config.yaml
n_experts: 16
balance_loss: 0.0129
router_z_loss: 0.0001
init_std_router: 0.0115
vocab_size: 8192
positions: "rope"
tie_embeddings: false
init_std_qkv: 0.0399
beta1: 0.95
batch_tokens: 131072
Below are experts of layer 7 (counted from 0) of a mixture-of-experts language model. Rows are named gate (a neuron's input weights, with its number), up (a neuron's input weights, with its number) and show model dimensions 0-127. Each number is 128 + 24 x the weight over its row's rms, rounded and kept within 0 to 255. Numbers have three digits each.
Before each expert's rows: a language model's description of what the expert responds to. This comes from a sample of Wikipedia text that the model never trained on.

# expert 3
Description: Sentence and heading ends. Sentence-final periods, line breaks and == heading markers, plus periods in initials and abbreviations like J.W., U.S., C.J.
gate0:083111172129085136146148143163084163156141094111142130089182142128085159172131156125136119124120086153106131149094105106132125164139160108135104119135141148160109083094139108153157114143136155144098105144146124109136150154143118117106105143102084132147145133134072130129116186127107132101162128144115157093128130153159138119124133148146162100114096091095127143114088147098127146160088
up0:113149068105126119087152092137106131129091104137102157130075129127157151107169150071141082119113121122133147178110133116118123156084132132146139124139093138159082137140098167080093136120106124112089187153125126142152157141144137119147098135128190151152144135102166142140128152121135159157125111130134145099137104125132140084126110150106105127117165126145126100155083123087119098144130
gate1:124148152125112184116111141094133131128163147162120133138099134118076057118164139157119186108127166117139131153130155137172140109151117115114099146143100159162160076122100132101093122113096104149096129139166130182150112133125155196121159142114142182129112159170142126149091162113105134124140142106127133114176139147132118124119129146119090119108135156152130145090136132165155156136108
up1:148089163131142134135117120087096131163145143185149100118116116146101109137111164131094077126117076102202096160156105127170168156161099141154136143144080137121124184130120103098164111103105160114110147132140150157144138130129134115096114076161104126147111155123118109113099135117078101201144130119089146142109131086122126172126120155120126098151142103117149137147134103137120123102100
gate2:102144109095120113167087163114130135178131122136143132122135140159141145114114109141150129144138121096120142112162146144133103166120117111129130105125124110138138090136139138158082148163141116153163127155101083216165164154165134088087128107170106112082109132151112136101073081134104141138167143089141136119141105132108125143127136152152123145111171116108100137102109180140144120134198
up2:168158117144082142132127101135116147130122150112132109081168175149109117149109166109126134121124107120114091122135110127113153095123157123133125150139147114094136112167110097089151141138131126107107125085133129108146100125153127167126113122121136137148144149096100147191134160115167084157128125104091125142114151141153161098120139150153172142171142105086161146152137095158116126144106
gate3:098130138107141103109106107120128111112131135127126136099153120187160120105153092139130098128113151098116142104138087128118150125144115157093136146102123105129139152149154117123151178123075152126137118111112123108121114151127108107190118141132110159139120170145115162108160076127077145123144153146140113120129157120089163147097187103113114123138145137132130119142100151098118127118119
up3:138106138147114113169121160156153149108101119139211123146073135081092101131136124127132114117141161136152102138088108118117078147117151146139142147125058139103121110117113102118154119150127121137132151118108063133119167075139153124135101122115154133105137087124120108132134151174134093119118154136178139157112160110151142139134087124138117143132146098118146098107120125117151133123083
gate4:108132135137099117122151158110138064120151094150104132094119136116104121106095131126095157132140137078132099096154168122082156171131143123102121109120092168101125143156118134144159148108130127117146121132140117138089092105090117133140149150150094088133091113142164106135177174144125148123183168100140105107152118158087108182144157113153118147121095090123139160128194139120086114127117
up4:139156084130145122129130146121157125120125111161121128154110108094150134155163118136162094128137107122122143137079133141174112073115118140137137121129143080117084080106145145115146116129089142117115119115152151125166115147110114090098149132118164153175130135134124135148131105109134107091105114121079142100122126150171160074097089165113142107113141135106105122136088129113146159100136
gate5:121124133104147186109141106127117117129123154106146140115138134152138087106129184094132121143121116089134106095143140092101115119155099120134091108121162110090157147163155120125099183093113134121107113144103150152149087085089138144130166142162144160093179103137155113139152147137113155170124126111124123152178154109129134149134079140113091081148156133094116123149153131071155130166118
up5:108108105133136144116088142065108149137116104113102121147085105149128100155145133144092091156124123111157136111149144127144114127145128116129069135141107104144098142134126109126158123145129165132122143180129166154141156171141137135105121104121096106123132123154077129149129118102166134102112159119148112126113134128100111133106167114119118116116126167090114131147179145130141113085127
gate6:137163130100119127103147152090161121102132146115106141111137138122133105147146119136123168116132189083129089131124148119136144158165131116121097192140137110097087129137140115114117175111107106131097150089096121146124170072072151129097165161158103141134117159097135155143149176159115121126140170071118147132097157135115164112087130114114122101094161079129120117126140156136142122125125
up6:151108138148125081127193125152144132124129138138134115110120069103126161155113130122130133136141108112150135151149077115137164140139138112125129092135130162102156121119153104138115114136141137167146173112154120186139139099116173128154128118155160108159113159094117121159133099117126133128130131155123140162143121153148149131103088189080135123128100032095123105178117145075139144144133
gate7:165144142117085134168171101131102118156113139102054140143129124133113146119126153091102181158106176127137127067091128117118143101104144123085148144170113153117085107104148141113106138126134156124129101117150111143145103104154144147135141091142117133157126120159153129109084126129099132097102139111140122098145128127078140130144117129148073125124166146116145111115108124102111122138131
up7:136094092124154115090127111153163144092155106141163099118121101112160112137127108132139104114120105120121119136129114124133156145139114133125124105112125089133115132165100116095138138116113126148118156106114166083138136161112106118114114159143111152150157123083133137171138129091145111158150125102116143163125127101174101141085132156090154110118059177143126137084155109153136092107113

# expert 11
Description: Common nouns. Ordinary nouns after articles or possessives, such as the body, film, album, family, house, engine, structure, prototype.
gate0:100160139137139172086145159109134053122120147123124090129123174150103110143168181155132130154124154116103133136129160140124104131144138118135139136142135122139103125107118143112171111092140153105132170159116100122146102116166115106130147150152157190161143128154110142131137103109097117134122127169102099127123125126102145118143195131140120125155104144153126135116111118151163086132138
up0:146113112097118117145105081122144160150092084133093127113153111154123125123131121121149104151140075111123091152126129130131136086095132174092070101094105155120132137160123130119103111160145138095109141113130147148150156108081144137100103097125142123103108107140136088136106146152114127138130105102146128153086090113102137096111085131109119093138165140141166175126115105119072153157131
gate1:075119145122129100206128163118152146153107112084099120122119120162134104138123148157085115092108172076150119173171138131183148122107113135134104152125147172137100158117159096109128087135116163143142139141143104095124117075113136166136150127123114143119157097108153129133128160133092111137121105104116143119168109131114142120151152133191134115128093096127127092123138117134091131153118
up1:117105094064122093153098150134144141121112116125137143107091062139128108128151138121081108099108174110099121162148122141115148156169137113116124182139135141171156132092131115119171108082115175104142154145132101138180141119103128123114136160108118150137148114180125131141165146144175136112146119120127164100145096115136101132132113116130103123162108166118147148131147153139141130154143
gate2:113115090073121120142123115197123104116103093114150130137118118094146153106141097095146124159122164121120117130129110114145135102069117150115126121103143145112143128127113127105136115146145137134141110110119117069090128175088112147123127124167142150141169146129112140115158129142110136124106105113121090150152155115150144090135113118170141158134095130074145132155127118104139130124120
up2:121121110138143128104144128113100148161087107137128182119108141109098195166145173141131148182145107131113129132137091123156089154123091125120130095090124163119121147123125089108092138110094132135123093112129124120096172130137133120114074125134148131129136144114130142143140143101126111114098102098136110139139118092107111142101098144171114137145065120119100127110135081142082121130130
gate3:138149132096122111129103148139180136117126118152102149151098081151117181139166155132139105116080154144113127126133131144093095099169138138170151155084091127147150155107123130132168131110178103138083115151155147157156102145142119134158134144087121095124136143118094152141095126148111140112141112189098111136124106160132154140152156108137116136129119122129140106155125132146122099156121
up3:147126134107162133135153135121135151147059181140116099117155147143135143109141116105158107126138115109107118098160095153101178149120099115155128091142088089155064140159144125104117154097140132178151100174098113094195116098125127148156112115151139133159139183106162136161124146123096112144129106183113108106164115130124088118126126135131149108106068158154106130109135105097111127165095
gate4:158122142109122112098145165117149105153114127130150167123102130198115130125125153096124127145168118136114077146112153135113125178128160113128122132140147123080130098117106134118137102117125155154105107113118098121099163156162128098115155123143113114136113131108126140147146119099137132093163155157122129122131116123128160153127120164122157131143099117141100127079140095118123130125125
up4:134141135112116133092165156070111073126114115149127138118104149189093114159114166134113120132126126139085102169080119150146137195125099141135162151118154114102155100132129107126113103124112170091129142130132086121115130155174135075167129078132131155155129092107150182136104132108136128126170105139113152156119138101135127149126124181178175125081123154122108138108111150087139112140137
gate5:132107126127121120130154160119087176148156119084114147125117141118105148133096140118139093127148122139166127137138109141111104110145169090126110140117141139112121156136129101146133126146179166158107162149110133132133120131117119095139116107075151108140120189102111104124146142150120162107145166108122084124107130154165139114124163111099137143091142134115123098122146095114143098172138
up5:145133134119126117126143102137164099132134196160130098137094129124122119106105137135101109171141105144140142168108147169127121170117106106145147166153090111113143100110111152112144153149079141135135121103150177110142102121148131162129103086128113121101095105118128136116148115111119096127155074132136140142166147111151095132111116135120131104143128103105137127147158127178134118097126
gate6:159111091106132158099158113139130120132124118152107059141113127143101135109116126138145103112098131174142110101114151135148180109087159179092106124100098139114048117112144134102131142141096095119140148188135117108168135124119122064150104153145113131123134135105132095151162141153120098174114142101166120124151111088110089132108125146125134139146132149132129107145112118120149111153153
up6:139160106145121092133135138111095141114109149139099141134148064135145096128117115124145149108133140154121133120111107100149147114108111118118122107099131116124118131139125125131121101160129136130145154175101137129131097138073160109120132141149176094137134151118122157123143120181129141111146160152118144113153118160110124099143075109113115126155156126095170121056128189141127136089116
gate7:165102120103103180139133136117135179127137133108103122136161121154161158148125130139097125126088126122141134125122111142162120050179131117115141127142167164132164159121077138144120117135088167107131110118091079130172103140146143156135124158094120157116161135129125150114119123147157134162113136150142099180139104136161132102151122140116103135136141075132150112142115130114175084136116
up7:139099106140091153124097168125119164114124130084095114101139097152140159110165142141089110121117082123126107139121122122157138118133102156135167149140122123106093163119152132109099110172152148114125101097124145168142135117136104093140109117144140167137160141107081137144086108146130119142140136113160147135138116130170114109209136161119132131130116136131180115154142125140147115113147

# expert 0
Description: Infobox field labels. Field names and section headings in infoboxes and lists, usually after a dash or line break, such as Location, Born, Total, See also.
gate0:131117112121126133168119152082119147191136102114102132138166158139110093170111120140102130162155106110091116159069128127145167153128122087105144162135146149123107126088149149097142146123115142104165113123103117117143135116119164146108123156132127128132105133131094129090136101111159147135184134146128144123164159121141139127133121088175112122155121109115134083151106137129107144120126
up0:128140106126088121186106116116169136159124127150140143157117177141149156076159181132143127169124119101162111112102141152135151094150154112095131140105112152095116106124159162153132167141102096110133112147129123133125137091151124092111157098149166118139097121150123109140130102104140099103110116127119121122140123152155109140157139120163119134122108106108146111150144167179154143141118
gate1:120104129121114118099134119125135155147080106111119158129114101149140142076139125138165114136104091110107131135120152107123082087100124138113113129081103153125144148126095111099118094174132103113148135102153101084102153098168104130160146120092151093119127160126124118157162112143119104103113142124142126125171130114128112148101113089134135126144136099139109133132080161115086129146114
up1:097117159108095089112125106134092136072111113144122136167100104146157129119141094125110124141141131130078102149148108102121116149159116122128183159151101064137112107093174119172153108126106150159104120120138144149120155140107117121156093142174119112136125122109144138154137149139126145098168128134081153102098128131136168105158131160149162126150115096083115113058109105172136109120111
gate2:140135122101102102148147091158161100162096157094110110103135146139091129087122104120087089137107121132128110103072125142113140129156146120150110160116123182126135127085133136113119129068142121108174183168146085135136105112145135130094188117104133147080108115140132131114111120114142159147153136086139135121094136157130157145136152150127127135109145157119117126126164115144107179126162
up2:149183079114129133105133121129082133123114077134113185129120084114130102122100149128104111106126116111093121142110116120131086118149139118090142106184148074090159137145143119159124088149085123144118110156153135127094088133182129114177154129131152123150090113114090118111155120126134134128119135136119131155102169107129092134089139156121147173177087121070137102099123134119119127123089
gate3:149118159100130158086128111092098089150148139085146094103138172092095128124165118134105157136140128124144170115131108166132119093146158135179104125093109146119098082141138160105129162129086138127110166150104118162156136110107111132079130117155100158108130095104141128131110110118136083132083136098132127122171115168100136106116087177109079095105126150119077131124084096131114130134137
up3:102115159158191124174113133123059106119126135152127112114133164160145088154147138111140152136168129147159149125068109115126104100108152117109124069147113092144182163119161110155128135116099152111121144172108124147081105145126114098145079085086134138187135116136133118149138130119103094109146097123104150127108123141127160104107131132140139132173113159125171143153122126075133121117126
gate4:092108137089104124145123073134096137135129136135122085155119127112143124134116100083164123166105153087136110096149116142127132134154152122109140126117154145146103114097142119153114133131110157144134069119166122119142146153149111133155172089099108143130140098183120110153171145113099128151125128096161113118133172089117147128168129095160089121184122131171156165129135099141122105113179
up4:101109155100113123143099156129135146141132114127114112212127129124137109146135157128144110119139145106154121140119096139151096106130151092115134107122161161099151162089126155142143134157141102143113107101165166119131128176133135136128067121101146136118122106139122113126111124105143156110095155113144121146107136148143125127130091136165115141122133155142123132167129127092120144095110
gate5:148125151073079123140162170114122099141131130148146089113117136095100155146143100131106113131138116098091119117141179110104089147123174105132076111130144140099134122136125119115180122119135130100116138167124134129087111134144136150112144135102132090133144094109119166090105122106093138152159127108129119140118161127151130148140150105155096143136126116133133109146126127127145150174083
up5:112180156133126139133109070151145130121106085115122149157142117099139122158073105169111114099153136138137132162093131130111115109126130133167150105092080159039125122139129166130112125120148097125107109141156092132162142103149144123140101103123125145075105109128097151156141157089099143100132120117131139134159122107111072130142116156124094108107099120103146135125112086085127122082120
gate6:115143100177103142109101118158144114160067136152123138169116097102146123160142119112088126118174151161141110150108138122128128109120146090143146106141124109109094142154147153131148128130141099123095145131104124112130149145118135150133129090146107083138129103136098164090120094149135095105131152102186114129125123124113115118140177119135175089138121101121139129168125141107128125142110
up6:151122081077129113143137096140158128124137069114093130177135151125088122087127167130135116150094094082123163148125134076121107121123101171145122129113191102133134118100112143126116107108092114151116080142169138123135093109139125088163118155119158145105134102167135121171134135122112166104128108142113127140125143141122150141113132141097130140122132125132114129130099128107093119114131
gate7:105098086137109115103083138126146103138168138145154129134174099179166134127170106105091115118135156162141111113124097129155106117127136146194119123109144153141169110092102100157109129132152119166117132144124148122082118093080139150142135140152120100144117133128144099131140161120139116149113178164110132127169094086127113132141096104142127163178118136117099153050113170120119120092137
up7:124108122117104190131137122133099099134176156115114132144133101138145137089148112111128143164110118141139092122161108128086070146119144122169117141140152169125110166092133105142129109130152104148112100171109114186114147138134133176099112119111088141126129142121117103130104141134116115141120184129134133105125110124125101145134174083103097101148115164139098113090085158103140112123133